{"n_layer": 8, "d_expert": 64, "activation": "clamped_swiglu", "moe_layers": [0, 1, 2, 3, 4, 5, 6, 7], "norm": "rmsnorm", "norm_eps": 1e-05, "optimizer": "muon_variant", "seq_len": 1024, "dataset": "wikipedia_en"}
Below are experts of layer 3 (counted from 0) of a mixture-of-experts language model. Rows are named router (the router's row for the expert), gate (a neuron's input weights, with its number), up (a neuron's input weights, with its number) and show model dimensions 112-223. Each number is 50 + 15 x the weight over its row's rms, rounded and kept within 0 to 99.
After each expert's rows: "comes after" lists some tokens at least twice as common just before its tokens as in all text. This comes from a sample of Wikipedia text that the model never trained on. Tokens count by the router's weight.

# expert 6
router:37 66 51 47 52 43 47 39 68 52 53 94 58 47 51 85 58 47 47 52 49 66 69 50 53 76 61 42 63 51 59 50 43 50 44 52 61 59 62 45 74 32 53 65 57 57 42 73 41 07 42 49 53 35 37 63 60 86 46 65 33 48 65 40 45 39 47 41 49 44 58 53 53 17 59 12 37 66 53 57 63 54 54 55 69 54 43 56 61 60 25 44 52 45 28 36 45 37 43 42 54 43 31 39 30 52 49 25 36 31 50 43
gate0:42 43 48 54 50 43 46 47 69 27 27 64 30 83 70 75 64 21 35 42 21 55 54 64 66 49 53 49 48 43 58 97 28 23 84 77 46 44 63 62 24 46 25 00 65 25 51 60 54 52 64 71 49 32 37 29 56 54 52 72 70 63 46 42 50 53 63 00 52 42 51 48 35 47 68 48 45 55 33 50 49 37 43 38 32 46 39 43 50 49 53 32 38 56 49 74 37 58 45 49 35 44 58 37 54 41 45 47 49 56 16 58
up0:49 62 56 53 52 49 55 40 66 44 37 89 52 76 61 62 52 30 07 46 00 49 53 73 47 48 50 62 54 63 55 65 44 28 55 57 49 53 57 63 00 49 45 00 63 41 72 53 53 38 50 71 66 44 44 18 45 44 62 87 71 33 36 48 50 43 63 15 61 59 48 66 49 45 57 70 57 58 47 50 52 49 32 13 42 43 46 29 33 40 51 58 41 67 52 50 65 62 65 62 54 79 49 18 50 45 45 56 55 42 36 50
gate1:41 43 54 90 40 49 50 44 64 58 50 71 49 50 55 49 68 81 94 33 52 52 55 54 78 49 55 51 59 49 55 53 55 71 62 65 61 59 27 55 48 52 29 48 45 47 36 60 15 41 68 34 35 66 51 56 58 57 57 60 53 61 33 55 30 64 33 54 45 48 58 43 61 24 46 46 99 64 36 64 45 43 36 21 75 65 17 50 35 12 57 30 74 49 25 22 42 61 46 25 49 45 52 55 42 59 37 65 65 37 32 34
up1:48 23 54 63 40 28 50 50 45 66 43 39 60 55 48 49 40 67 94 30 50 52 70 66 68 55 58 48 56 52 47 53 81 53 76 50 42 51 49 48 43 75 36 78 42 51 46 61 02 33 81 44 63 50 47 50 48 65 53 60 48 88 36 65 50 53 50 58 54 27 55 47 56 47 21 24 77 62 60 76 69 43 47 45 82 77 59 27 17 34 50 50 48 54 37 44 45 56 70 37 50 42 45 38 18 54 41 68 53 57 26 34
comes after: "\n", ".", " |", ")", " |  |", "\""

# expert 64
router:43 79 51 61 42 55 27 34 73 23 65 77 53 30 49 43 65 53 65 50 46 63 51 71 64 68 44 42 52 69 65 34 46 63 59 56 50 44 38 58 52 33 80 47 69 47 70 86 34 35 66 56 59 43 32 59 33 45 57 59 39 70 44 63 69 54 46 21 43 50 52 14 41 32 62 42 50 58 35 44 51 48 51 38 50 56 31 73 47 36 41 31 48 39 30 30 45 62 31 42 10 37 28 18 60 51 51 26 57 47 72 59
gate0:63 52 32 61 51 77 59 51 40 69 54 58 67 61 49 37 48 48 70 58 50 27 53 34 52 51 49 58 61 65 57 60 33 67 49 95 51 65 49 51 50 52 49 48 43 73 44 60 55 39 50 50 87 49 42 64 45 50 47 50 60 77 66 67 57 46 53 56 65 46 45 54 53 62 79 50 51 47 73 46 26 48 99 43 53 63 35 49 54 49 49 41 43 43 37 99 50 43 44 47 52 16 70 46 80 50 29 38 62 46 59 66
up0:50 54 52 49 58 15 50 49 43 47 55 52 36 52 58 61 61 53 73 49 54 59 45 59 15 50 84 50 50 50 38 80 68 46 41 00 58 57 62 50 50 33 56 38 80 28 59 50 55 50 43 60 62 30 54 50 49 68 47 49 30 34 42 38 46 46 45 65 51 44 49 44 45 70 56 19 31 28 54 53 75 32 26 37 41 45 65 51 52 70 63 50 74 63 58 39 43 47 55 85 70 50 59 50 61 30 49 67 50 30 45 61
gate1:45 93 54 59 64 65 45 54 48 33 40 28 51 33 50 58 70 55 61 56 77 77 32 60 48 59 83 76 39 48 51 48 54 60 24 50 15 42 28 44 59 25 44 47 58 87 43 60 50 20 77 56 48 46 41 45 37 57 55 53 06 54 61 56 44 51 58 38 23 60 29 52 36 47 57 53 55 61 48 56 50 51 48 57 66 44 61 50 50 35 48 23 52 73 41 50 58 48 39 26 46 46 50 51 70 55 21 54 50 51 50 57
up1:38 80 54 69 74 52 49 31 30 39 42 40 45 51 60 54 90 50 55 47 70 55 34 76 42 85 70 73 55 50 68 29 48 56 43 67 36 43 12 50 60 43 41 47 43 85 50 36 16 50 75 63 43 45 43 57 49 75 41 56 06 49 64 52 53 50 66 38 43 49 48 54 41 60 58 51 91 68 47 50 59 80 51 60 53 36 39 47 57 36 79 18 47 99 32 48 50 42 48 12 52 50 42 56 63 43 48 70 65 44 51 44
comes after: "\n", " |", ")", " |  |", "| ", "=="

# expert 67
router:49 67 70 53 74 18 59 45 44 42 69 51 43 64 58 77 44 55 76 49 31 72 77 64 53 82 53 39 54 87 72 62 43 72 44 70 48 58 49 42 42 75 56 50 81 44 44 57 26 36 54 42 32 60 41 40 20 57 52 46 47 82 48 61 69 47 43 25 38 34 35 40 55 42 66 32 36 68 45 52 71 53 75 45 61 55 15 64 60 57 41 51 60 46 47 64 76 31 34 37 48 14 35 46 47 78 74 26 68 49 50 60
gate0:75 54 64 55 53 44 79 50 50 61 43 53 63 39 24 43 53 55 47 33 50 43 49 28 44 61 53 37 56 52 57 38 34 53 47 39 52 62 00 15 42 96 52 57 53 54 49 49 37 50 50 71 53 53 27 34 60 66 42 69 60 45 46 23 51 71 69 68 50 55 64 75 54 50 23 51 42 70 47 60 70 50 36 43 46 39 44 54 62 47 61 49 74 47 56 66 64 40 76 45 55 39 33 50 18 55 53 36 39 59 50 68
up0:48 61 60 56 62 68 53 48 44 42 48 66 85 19 20 50 51 60 61 45 46 64 45 55 66 65 55 35 49 60 64 49 36 65 49 66 40 50 15 24 47 99 55 50 48 63 00 50 47 57 48 59 44 55 41 34 43 48 39 70 61 55 50 23 58 71 68 41 23 54 57 61 48 44 47 50 52 76 51 54 79 94 19 66 49 35 16 51 49 50 56 54 72 50 80 55 51 35 45 54 49 42 52 48 53 55 52 54 60 79 36 69
gate1:26 60 51 44 57 52 64 43 28 49 68 52 45 29 52 54 61 58 41 73 34 82 88 53 22 81 69 48 22 46 51 51 58 50 64 90 50 48 81 48 36 92 23 52 68 39 54 49 40 52 47 64 21 23 51 43 56 48 55 41 43 81 50 50 51 57 64 46 47 45 40 45 38 51 38 32 72 35 61 47 52 49 75 51 48 70 55 51 57 47 49 27 40 43 54 50 45 53 46 61 62 46 70 64 46 35 53 52 82 48 61 50
up1:33 50 76 23 69 49 59 45 45 43 57 74 51 35 51 46 71 45 77 54 54 72 50 50 37 79 77 74 33 36 54 39 41 32 50 87 49 33 67 49 54 72 40 99 47 50 60 43 41 50 46 70 43 42 55 56 56 47 55 16 42 53 65 49 52 61 65 48 64 50 53 43 34 50 49 50 41 31 58 50 59 50 52 52 85 77 62 72 50 47 47 43 61 47 72 44 49 51 45 68 52 29 86 46 45 37 41 36 56 52 63 51
comes after: "\n\n", "\n", " |", "|", "===", "3"

# expert 70
router:53 53 92 54 47 31 41 49 50 40 58 67 52 33 56 75 60 58 56 60 39 59 62 55 66 60 48 44 67 44 73 38 50 64 62 70 66 55 42 67 42 60 62 37 79 41 62 78 51 34 53 77 56 63 35 35 33 65 70 66 44 62 36 76 82 61 75 20 47 41 43 40 25 47 61 50 44 42 48 26 56 32 50 33 76 61 26 61 45 37 61 27 69 27 53 52 48 62 45 43 31 38 57 34 65 62 45 25 69 46 56 50
gate0:45 49 67 39 41 52 35 48 76 73 78 49 67 68 42 60 92 78 51 11 17 57 50 53 74 69 57 57 36 46 57 44 56 74 51 32 84 62 18 48 48 51 36 53 62 81 54 51 91 79 45 59 23 80 51 52 58 31 50 35 49 66 53 33 51 45 28 45 33 42 58 53 15 44 36 56 50 48 67 32 30 33 50 45 45 50 45 70 27 73 54 62 64 22 31 50 35 51 47 58 49 37 47 53 68 69 59 52 49 49 59 47
up0:25 43 49 47 43 51 28 45 71 99 99 61 50 45 39 96 88 75 49 54 52 54 39 34 66 57 49 52 50 55 40 36 50 50 87 46 95 41 54 69 57 23 75 49 44 46 54 52 35 61 45 61 40 57 62 55 72 49 41 69 12 43 49 42 46 59 54 22 81 45 30 56 27 29 54 62 51 42 83 16 50 57 29 34 53 60 48 62 51 35 48 70 59 49 66 50 50 61 53 46 43 68 49 62 48 53 63 48 57 34 77 37
gate1:49 55 50 35 59 65 51 06 57 47 68 68 58 54 75 56 42 39 38 37 53 40 25 35 41 51 43 49 51 65 59 14 61 43 28 36 39 48 19 58 63 50 50 72 70 52 40 50 66 67 54 36 47 99 47 65 70 51 50 67 59 52 51 44 54 70 65 53 39 54 50 45 49 49 51 27 68 50 51 35 50 44 50 34 34 57 23 51 49 33 45 45 57 25 57 28 42 52 48 45 47 37 60 57 60 58 35 51 40 62 70 35
up1:49 60 51 45 62 54 51 27 46 48 52 52 49 48 55 55 40 46 51 41 50 50 51 48 49 55 27 30 63 76 51 19 43 34 34 25 50 52 47 35 66 63 50 83 67 73 09 51 78 28 50 71 13 64 74 59 69 62 89 79 50 38 35 55 50 52 87 61 46 43 52 42 53 51 69 44 49 59 30 22 58 60 48 44 46 79 49 45 46 49 50 41 58 57 39 45 41 36 46 34 41 47 62 50 43 64 30 46 61 89 29 63
comes after: " | ", ", ", "–", " ", " in ", " ("

# expert 61
router:54 42 54 81 24 48 45 41 36 38 43 59 79 37 51 54 46 60 63 53 41 76 41 55 49 67 67 22 40 45 41 42 30 75 71 38 74 79 33 51 30 35 59 39 64 30 67 46 39 41 71 44 52 51 50 52 30 43 48 64 30 45 42 47 71 43 60 39 45 42 43 38 28 40 51 55 41 36 38 68 60 02 38 16 57 74 24 42 26 63 53 03 51 39 38 55 45 46 46 41 23 34 62 27 61 69 72 56 64 11 74 52
gate0:73 40 60 52 37 50 63 50 55 54 51 50 56 45 63 44 32 53 52 39 70 60 46 00 40 61 46 29 49 43 32 46 24 52 72 50 62 69 45 67 55 70 58 57 52 47 51 12 52 36 74 79 49 48 63 36 57 54 37 43 21 47 68 61 50 52 66 44 48 73 28 61 47 53 60 57 42 19 76 68 40 41 34 47 53 82 43 63 37 56 40 47 55 71 42 55 48 42 42 53 00 37 56 52 60 54 62 43 83 21 60 47
up0:75 60 98 35 16 51 52 53 50 63 37 49 39 43 53 50 26 52 60 14 65 61 61 47 20 49 40 32 48 56 33 47 43 51 60 70 27 65 59 47 43 78 45 16 52 34 56 71 41 56 53 55 42 46 51 32 57 76 41 25 35 35 56 63 37 37 55 40 33 47 53 51 27 51 41 46 40 14 73 49 39 56 54 56 50 73 37 66 42 51 50 96 57 90 49 71 55 33 36 49 26 10 54 43 58 52 75 51 57 21 66 46
gate1:08 49 71 15 28 40 29 52 41 50 31 52 93 54 27 56 68 48 48 50 48 61 49 33 50 69 56 31 68 48 74 19 43 63 72 34 77 59 44 12 25 52 74 59 43 51 54 54 49 54 49 48 21 50 18 57 44 64 45 69 51 42 17 40 30 41 49 52 50 51 42 41 48 46 55 44 69 47 55 38 49 47 69 47 62 50 56 51 62 32 57 58 59 62 48 59 48 61 52 55 53 51 62 28 85 85 38 46 16 49 50 81
up1:39 55 51 54 50 24 16 47 23 52 50 72 62 47 53 55 66 98 54 55 00 46 40 48 73 51 39 55 49 36 54 50 26 57 50 45 69 52 63 02 49 41 57 53 55 50 53 42 38 35 50 26 55 65 49 50 36 46 02 55 60 47 16 50 10 56 28 48 61 13 34 33 38 50 50 45 49 55 45 46 52 63 72 53 49 45 54 46 49 46 37 49 63 49 69 54 51 31 52 49 44 42 63 24 47 83 52 46 50 55 62 56
comes after: " M", "m", "M", " m", "am", " | M"

# expert 36
router:32 46 42 82 41 58 41 33 47 33 87 78 50 60 47 62 58 63 63 54 43 69 54 50 70 72 44 35 32 86 35 37 40 74 59 73 70 50 71 42 49 20 59 25 73 34 59 54 32 35 73 61 45 29 35 38 42 65 64 54 40 71 48 52 63 44 67 29 45 52 45 61 34 23 58 58 40 57 63 45 45 23 48 31 55 68 55 80 41 56 52 17 81 40 55 35 50 59 49 52 25 34 53 44 65 59 50 58 73 43 87 50
gate1:25 64 73 66 49 69 54 71 48 52 54 40 49 41 44 50 53 33 51 25 56 58 68 69 37 41 47 48 44 48 57 64 57 66 56 65 50 70 54 61 27 10 38 49 68 35 49 50 21 39 43 53 50 60 57 72 40 58 51 62 59 56 45 50 13 36 47 47 54 51 37 53 52 40 30 58 77 58 46 53 70 20 56 37 71 62 68 47 48 26 94 52 52 48 46 45 49 49 78 50 60 60 54 39 58 46 73 56 47 43 57 47
up1:46 15 57 59 58 50 49 31 42 46 41 63 63 54 49 33 56 69 58 66 31 71 32 54 66 44 73 73 43 50 51 51 47 53 51 52 54 47 49 42 69 50 35 33 41 28 12 35 46 45 64 70 50 50 19 46 57 88 85 24 50 51 34 49 49 52 55 50 46 47 48 51 64 40 58 27 48 27 61 57 78 50 49 65 47 57 56 99 45 58 50 50 53 52 49 55 43 55 49 56 38 46 49 56 49 59 41 38 74 89 10 52
gate2:32 29 75 49 61 45 45 42 51 39 51 45 38 66 63 54 50 35 18 53 65 49 45 48 41 38 50 58 76 29 51 63 47 43 44 65 98 55 50 71 72 49 44 52 65 51 77 56 60 41 48 50 57 82 47 60 75 57 73 63 57 58 62 60 68 50 38 41 42 70 47 76 42 83 55 49 75 41 52 22 50 32 46 53 49 82 51 52 34 50 50 46 70 45 36 50 78 30 44 47 43 62 49 55 53 51 51 68 99 57 51 54
up2:49 46 74 37 50 59 54 66 68 46 60 48 44 59 57 20 49 50 14 50 46 45 59 57 60 69 64 73 60 72 49 52 31 45 53 73 67 50 51 57 70 63 48 50 68 46 64 62 76 21 32 36 50 84 43 72 63 68 68 53 54 51 52 53 34 31 58 29 42 73 59 51 57 50 78 42 60 37 53 63 47 63 36 26 70 76 60 57 60 50 43 98 59 29 17 50 53 41 64 48 49 50 53 49 42 72 56 43 55 64 57 44
comes after: " H", " K", "h", " h", " Y", " W"

# expert 5
router:38 85 63 78 53 19 51 47 57 36 67 62 74 40 49 58 44 47 75 23 57 75 60 70 76 78 60 38 41 51 52 49 41 57 66 37 48 64 38 58 43 58 62 46 71 48 74 65 56 46 52 54 65 43 36 55 00 69 69 68 19 56 42 58 85 46 56 44 28 31 32 25 31 33 63 50 46 47 25 35 71 36 49 32 67 73 42 53 52 59 54 39 61 33 41 42 68 52 35 30 42 58 63 42 64 76 67 32 56 48 51 58
gate0:33 50 63 51 67 50 65 44 43 30 60 50 48 56 73 38 55 21 69 18 47 52 43 59 48 50 57 27 46 41 44 49 41 51 48 43 50 55 45 29 48 49 70 90 88 49 55 59 60 66 68 49 61 78 48 39 40 57 56 41 42 46 54 64 90 51 52 51 34 51 24 36 31 53 56 58 49 48 64 47 62 46 56 59 48 73 56 85 37 46 52 68 62 45 50 23 46 57 33 49 42 59 37 52 57 52 99 05 55 50 68 66
up0:25 61 67 56 84 51 80 31 51 58 53 53 49 56 75 55 59 47 60 13 24 50 52 53 34 49 64 49 51 51 43 35 22 55 53 48 46 52 41 28 38 49 57 92 64 65 54 68 63 63 50 41 74 43 45 61 27 53 53 43 32 37 47 48 91 50 76 50 51 26 37 17 29 49 40 82 46 62 56 20 74 50 72 40 48 67 48 56 43 43 67 72 35 15 50 31 36 74 54 51 37 76 50 53 57 46 99 36 62 50 62 41
gate1:54 50 55 84 41 77 59 54 50 66 54 50 43 48 36 60 54 43 60 36 54 47 63 64 40 54 17 52 53 41 18 30 38 31 29 52 52 36 51 55 52 51 32 39 68 52 33 57 60 39 50 51 53 47 57 66 12 59 52 54 60 50 51 71 68 35 70 44 53 80 45 39 09 50 49 40 35 69 49 50 60 59 26 78 45 46 26 43 54 72 49 36 48 43 43 49 60 47 56 50 49 64 72 44 64 59 54 46 45 33 50 53
up1:54 45 54 53 49 76 53 75 57 62 64 60 43 35 26 50 60 50 34 45 62 65 78 46 43 52 50 33 41 59 43 50 53 60 58 49 52 48 49 54 48 38 51 53 72 68 50 49 67 45 49 52 51 52 39 32 15 45 62 49 47 48 40 57 73 34 82 51 57 66 17 31 50 50 68 41 42 33 46 65 59 65 30 59 44 36 45 41 61 68 54 46 63 64 27 40 47 57 58 75 44 40 32 37 72 53 48 30 38 50 53 47
comes after: " P", "1", " p", " ", "P", "p"

# expert 38
router:43 67 63 61 47 40 38 32 83 34 91 67 67 60 59 52 37 84 51 48 38 93 62 67 65 70 59 46 37 70 70 56 34 76 51 35 38 44 38 43 45 61 76 39 53 44 44 53 53 33 58 68 47 34 51 48 44 60 72 59 25 61 23 46 73 67 42 29 31 27 33 36 34 19 63 59 40 55 45 49 61 32 41 43 52 54 47 81 33 62 56 29 78 28 39 44 50 63 27 26 46 44 66 43 58 60 48 64 52 47 53 65
gate0:58 64 59 43 60 50 49 63 99 43 56 37 59 52 56 47 32 50 32 58 48 49 69 58 33 77 67 55 18 70 64 27 61 54 50 55 44 83 74 41 55 59 62 28 50 52 51 51 82 59 63 46 43 65 16 46 46 50 47 58 32 49 46 29 59 62 50 67 24 46 44 19 32 58 48 44 51 45 37 55 49 43 52 49 59 57 49 29 35 50 50 49 27 63 58 81 57 53 32 21 50 30 49 46 32 42 51 50 36 49 48 70
up0:31 50 66 49 53 44 49 59 49 43 31 23 56 50 53 35 67 44 66 45 20 52 52 54 47 99 50 57 49 61 48 45 30 41 66 73 99 78 40 33 51 60 45 63 58 57 80 54 86 67 58 57 37 91 50 51 54 63 65 57 49 39 66 82 50 61 48 64 25 53 61 29 46 48 80 52 42 56 46 63 51 38 83 49 51 34 80 42 23 28 50 26 17 57 48 64 55 53 30 47 60 47 50 58 62 44 74 55 26 53 55 55
gate1:45 98 39 51 64 66 18 75 92 38 48 62 47 43 58 42 46 68 59 75 52 48 70 55 47 54 42 39 41 50 62 48 50 50 43 64 66 39 72 54 53 66 87 39 60 59 69 44 33 73 51 41 71 68 61 46 51 13 76 27 41 52 55 52 68 49 39 49 39 49 63 48 50 19 56 79 57 60 63 66 46 51 60 34 42 49 53 55 48 36 54 48 19 71 55 49 67 57 32 35 48 71 41 58 54 66 40 51 44 38 54 53
up1:44 20 52 59 02 51 45 63 72 76 59 83 48 60 47 69 58 38 57 48 52 59 50 43 01 84 38 39 53 20 55 28 46 46 50 53 51 85 15 84 46 48 41 57 85 43 59 45 50 68 57 64 59 52 37 54 42 59 49 54 78 56 57 50 66 49 30 59 61 49 40 48 67 39 11 90 29 47 58 23 54 48 74 43 73 42 99 57 44 50 51 49 45 55 40 50 45 52 47 50 46 57 48 49 56 49 59 35 50 50 65 46
comes after: " C", " G", " A", " c", " g", "C"

# expert 71
router:36 51 48 63 39 54 41 53 57 48 90 69 58 44 43 46 55 55 55 42 37 82 51 54 65 70 50 42 30 49 53 37 56 64 50 47 54 60 69 57 45 30 70 40 73 49 66 53 38 49 72 61 53 49 37 51 25 58 52 76 33 84 34 49 76 53 66 38 26 48 48 38 29 50 68 61 31 50 50 48 45 34 44 38 52 54 30 45 41 73 59 06 83 47 38 39 51 50 38 26 44 44 55 55 53 82 70 51 52 21 67 53
gate0:46 76 77 71 53 52 57 48 58 45 45 43 67 48 62 42 31 80 61 44 35 62 45 41 55 60 50 58 51 77 52 62 40 44 33 30 20 41 53 57 42 54 51 64 69 20 50 59 42 47 69 53 67 43 25 47 45 34 51 68 41 50 31 45 15 45 52 51 75 43 42 87 44 52 61 23 52 20 63 53 60 48 65 56 51 56 36 55 40 37 74 23 48 38 53 35 98 32 58 45 43 29 53 62 54 40 22 51 35 57 51 45
up0:48 49 70 87 44 57 60 54 45 42 38 53 71 38 44 48 54 59 47 46 05 51 48 55 57 57 72 43 23 42 45 47 55 41 52 44 31 53 32 67 52 36 56 50 45 36 51 48 16 31 52 59 41 54 49 49 49 36 73 74 15 43 47 51 50 71 46 52 69 39 50 61 29 41 68 48 50 35 53 52 49 46 67 59 38 41 12 40 10 58 70 13 30 44 46 08 53 28 92 35 50 38 69 60 43 49 47 59 56 47 60 63
gate1:66 40 75 33 53 52 60 46 52 74 62 49 72 33 35 56 46 73 40 48 50 30 49 52 52 82 49 79 42 46 27 21 38 51 49 58 47 39 50 49 65 52 57 36 66 53 49 33 50 50 40 41 60 32 49 50 49 17 57 50 35 42 43 56 46 58 54 49 37 33 53 48 52 43 53 51 27 30 52 07 54 50 63 49 63 52 29 49 68 50 49 52 87 68 00 53 42 50 32 50 32 56 22 56 29 71 51 62 48 36 52 32
up1:22 58 54 15 51 57 49 19 58 58 52 64 37 47 23 66 33 50 28 53 50 37 55 49 74 67 60 64 43 54 57 26 47 69 68 67 43 36 46 25 64 62 91 51 64 29 34 52 40 67 49 73 51 49 27 43 64 36 48 48 41 63 40 46 51 52 50 43 46 47 60 44 25 66 53 48 47 33 51 44 49 49 52 76 78 38 49 53 63 56 49 42 67 92 12 37 17 32 38 45 37 53 63 51 38 88 70 73 68 43 31 50
comes after: " K", " N", " M", " I", " J", " Y"

# expert 66
router:24 53 61 44 66 55 17 32 59 58 59 41 58 30 47 47 79 72 67 52 43 58 57 53 60 72 61 53 43 64 64 49 30 41 38 53 51 72 51 47 61 48 50 50 64 36 60 56 52 52 47 38 41 68 38 45 45 55 96 58 49 79 40 60 64 68 40 28 25 37 26 34 51 38 60 38 50 76 61 43 48 51 57 33 58 74 38 83 51 49 48 41 57 62 60 71 58 45 45 20 26 46 35 42 47 68 47 16 60 50 71 71
gate0:55 76 63 10 42 38 53 62 57 42 52 50 44 71 35 52 50 51 53 50 03 22 45 52 47 53 37 24 14 36 47 48 42 54 50 71 46 53 47 44 61 55 35 44 56 47 54 72 51 50 91 58 13 55 36 56 65 52 56 58 45 67 42 53 50 57 48 50 50 30 24 33 58 31 36 45 86 50 72 55 59 50 51 35 50 27 42 50 58 38 54 47 27 44 56 47 77 50 49 51 55 44 47 27 51 66 63 38 65 50 25 40
up0:38 54 56 53 69 30 77 55 52 56 49 61 34 50 67 91 54 82 50 44 39 52 65 82 45 58 45 78 49 64 60 50 61 50 43 44 51 63 32 35 54 17 54 25 57 63 26 50 26 41 53 54 33 50 30 62 46 48 38 41 55 55 33 50 51 49 58 32 50 89 59 67 38 46 43 44 63 67 57 17 48 55 52 52 23 50 47 50 50 18 15 70 59 44 33 52 80 74 56 01 71 45 42 52 77 48 43 60 45 50 54 57
gate1:00 76 59 33 53 27 42 57 52 48 39 46 74 39 49 37 51 73 52 60 36 62 79 60 60 74 46 65 66 48 72 33 43 47 39 44 32 34 54 43 48 65 42 54 46 47 49 61 30 58 68 33 58 67 12 56 38 58 65 39 49 61 58 66 40 82 13 50 55 38 39 40 33 70 49 57 42 85 50 41 42 69 63 56 54 96 48 75 50 75 47 50 49 64 95 48 39 53 43 51 53 54 49 44 42 54 50 40 49 57 72 86
up1:31 64 62 22 56 46 52 43 37 34 32 49 67 14 41 59 33 88 60 66 34 54 72 59 55 76 41 44 64 16 81 29 45 50 20 43 10 21 49 39 59 51 50 50 40 32 49 50 27 50 54 49 49 57 17 60 32 63 59 50 48 62 67 61 54 85 41 54 47 50 28 51 39 62 43 52 48 87 51 51 63 47 77 74 41 70 40 74 50 55 52 54 16 66 81 61 59 86 43 36 59 55 17 46 34 62 56 20 44 61 51 87
comes after: "\n", "-", "\n\n", "|", "ing", "- D"

# expert 40
router:60 49 62 56 36 47 42 41 72 37 68 77 77 42 40 55 36 67 75 44 34 69 44 65 54 54 49 26 31 39 66 34 29 61 62 37 42 55 33 52 40 56 67 44 61 43 70 58 37 49 80 45 41 20 43 67 24 52 78 72 36 61 37 50 75 72 52 37 31 39 39 26 24 32 66 53 40 56 26 64 53 30 34 33 52 51 53 58 31 53 53 34 58 42 37 45 53 44 36 09 52 48 48 53 67 73 53 50 49 33 57 61
gate0:66 51 55 42 58 52 42 25 60 35 52 52 51 52 36 32 69 49 47 45 26 67 64 59 63 57 39 47 52 49 50 40 49 46 47 29 60 50 24 53 50 54 52 61 51 71 48 35 14 51 35 53 43 28 42 53 34 81 39 39 32 56 31 58 44 83 43 54 49 21 56 49 35 40 94 33 40 57 32 84 49 40 30 59 53 37 22 40 35 73 38 50 72 16 57 50 67 60 44 31 58 71 37 55 67 53 70 49 34 49 44 53
up0:52 47 02 49 35 54 39 40 51 44 49 51 61 38 47 50 33 25 53 50 49 36 57 27 48 49 29 39 62 51 46 64 26 14 68 62 60 63 51 53 50 48 58 45 52 43 56 37 56 16 67 45 54 45 44 58 55 28 47 50 55 22 52 66 47 48 89 51 47 69 07 50 22 77 68 51 50 68 49 54 43 37 49 46 51 41 25 74 16 55 74 50 49 50 52 52 59 31 34 40 54 50 31 49 78 50 23 62 41 69 60 48
gate1:47 80 14 69 38 64 39 51 46 48 66 81 85 45 47 53 53 59 55 50 47 81 47 39 61 69 34 60 30 48 80 49 53 36 50 42 58 60 40 22 55 48 70 41 29 73 62 55 58 61 63 57 43 45 10 46 30 65 55 40 45 55 41 66 57 66 50 50 35 40 36 40 27 45 50 69 42 56 49 67 53 55 50 32 19 45 60 64 42 51 48 57 53 52 43 44 10 50 42 34 58 44 36 51 32 36 38 72 54 74 46 51
up1:52 29 47 38 49 49 80 45 74 50 32 40 52 39 56 57 47 04 75 40 32 48 53 03 62 49 54 52 20 58 18 29 36 40 56 63 43 77 57 73 50 51 65 63 40 48 53 49 50 55 51 47 50 47 24 51 39 47 52 70 31 63 49 44 29 40 74 57 56 00 36 63 09 48 36 49 39 50 77 38 55 50 58 54 64 51 26 34 52 60 39 37 41 41 11 43 81 53 65 48 34 52 53 49 80 71 53 49 54 25 84 45
comes after: " c", " m", " C", " M", " t", "M"

# expert 60
router:42 68 39 74 50 57 37 18 47 42 72 84 63 56 60 52 42 52 52 58 58 62 63 77 52 64 47 50 56 73 74 44 39 49 72 35 65 70 49 48 48 54 73 40 82 46 62 66 30 36 58 46 58 44 33 49 30 48 49 46 32 77 33 41 80 59 53 29 58 54 43 16 47 35 59 45 52 48 52 51 66 33 57 57 54 80 39 61 38 41 36 21 62 47 44 38 75 62 30 36 16 17 40 38 77 42 51 36 58 42 59 51
gate0:55 10 40 38 59 60 81 50 68 39 47 52 76 40 48 41 16 51 30 67 99 76 49 49 92 68 50 54 61 58 58 35 70 58 42 38 59 50 33 35 47 69 49 44 48 78 31 60 36 56 59 11 70 50 69 43 46 50 41 48 44 74 50 55 58 30 50 33 48 20 61 63 58 48 63 67 61 50 49 53 19 47 88 71 58 50 43 50 48 32 69 45 55 54 44 47 78 49 29 45 63 51 57 62 67 76 37 49 53 40 51 48
up0:76 43 22 48 65 39 55 46 48 52 64 43 50 47 14 50 58 50 51 52 59 64 48 55 62 36 84 43 65 55 54 16 72 51 63 58 58 49 45 59 61 49 99 44 59 69 42 81 50 43 51 63 50 41 50 16 53 32 49 50 35 80 56 50 42 52 62 65 24 40 62 62 53 46 51 51 56 40 48 54 23 70 50 50 50 31 49 51 43 51 46 49 83 24 40 50 69 50 52 92 46 45 61 54 61 46 61 64 35 50 33 50
gate1:66 72 28 56 50 58 49 59 48 11 47 68 45 34 41 48 47 51 50 22 53 67 65 50 61 48 35 13 49 75 50 49 69 59 58 04 47 63 62 50 37 43 70 33 50 74 64 66 54 35 53 51 63 43 67 50 60 76 52 33 44 48 41 46 28 49 24 50 38 52 63 35 26 45 52 48 50 49 52 61 39 43 81 43 61 40 46 50 27 63 75 54 50 60 56 59 81 51 36 50 64 75 60 45 47 64 45 64 51 27 59 58
up1:43 68 11 41 43 52 55 49 42 40 52 50 50 44 52 60 50 54 63 38 63 56 60 45 49 50 50 51 51 77 56 67 47 57 63 13 41 76 73 53 47 50 51 40 72 57 47 73 41 21 71 48 92 29 52 47 46 50 49 40 27 51 49 65 54 91 28 49 59 19 52 48 55 37 60 52 49 52 51 67 59 42 67 39 52 51 52 62 29 38 50 57 49 56 62 58 56 47 20 19 53 40 31 58 51 52 30 25 50 42 81 63
comes after: " |", "\n", ".", " |  |", ")", "=="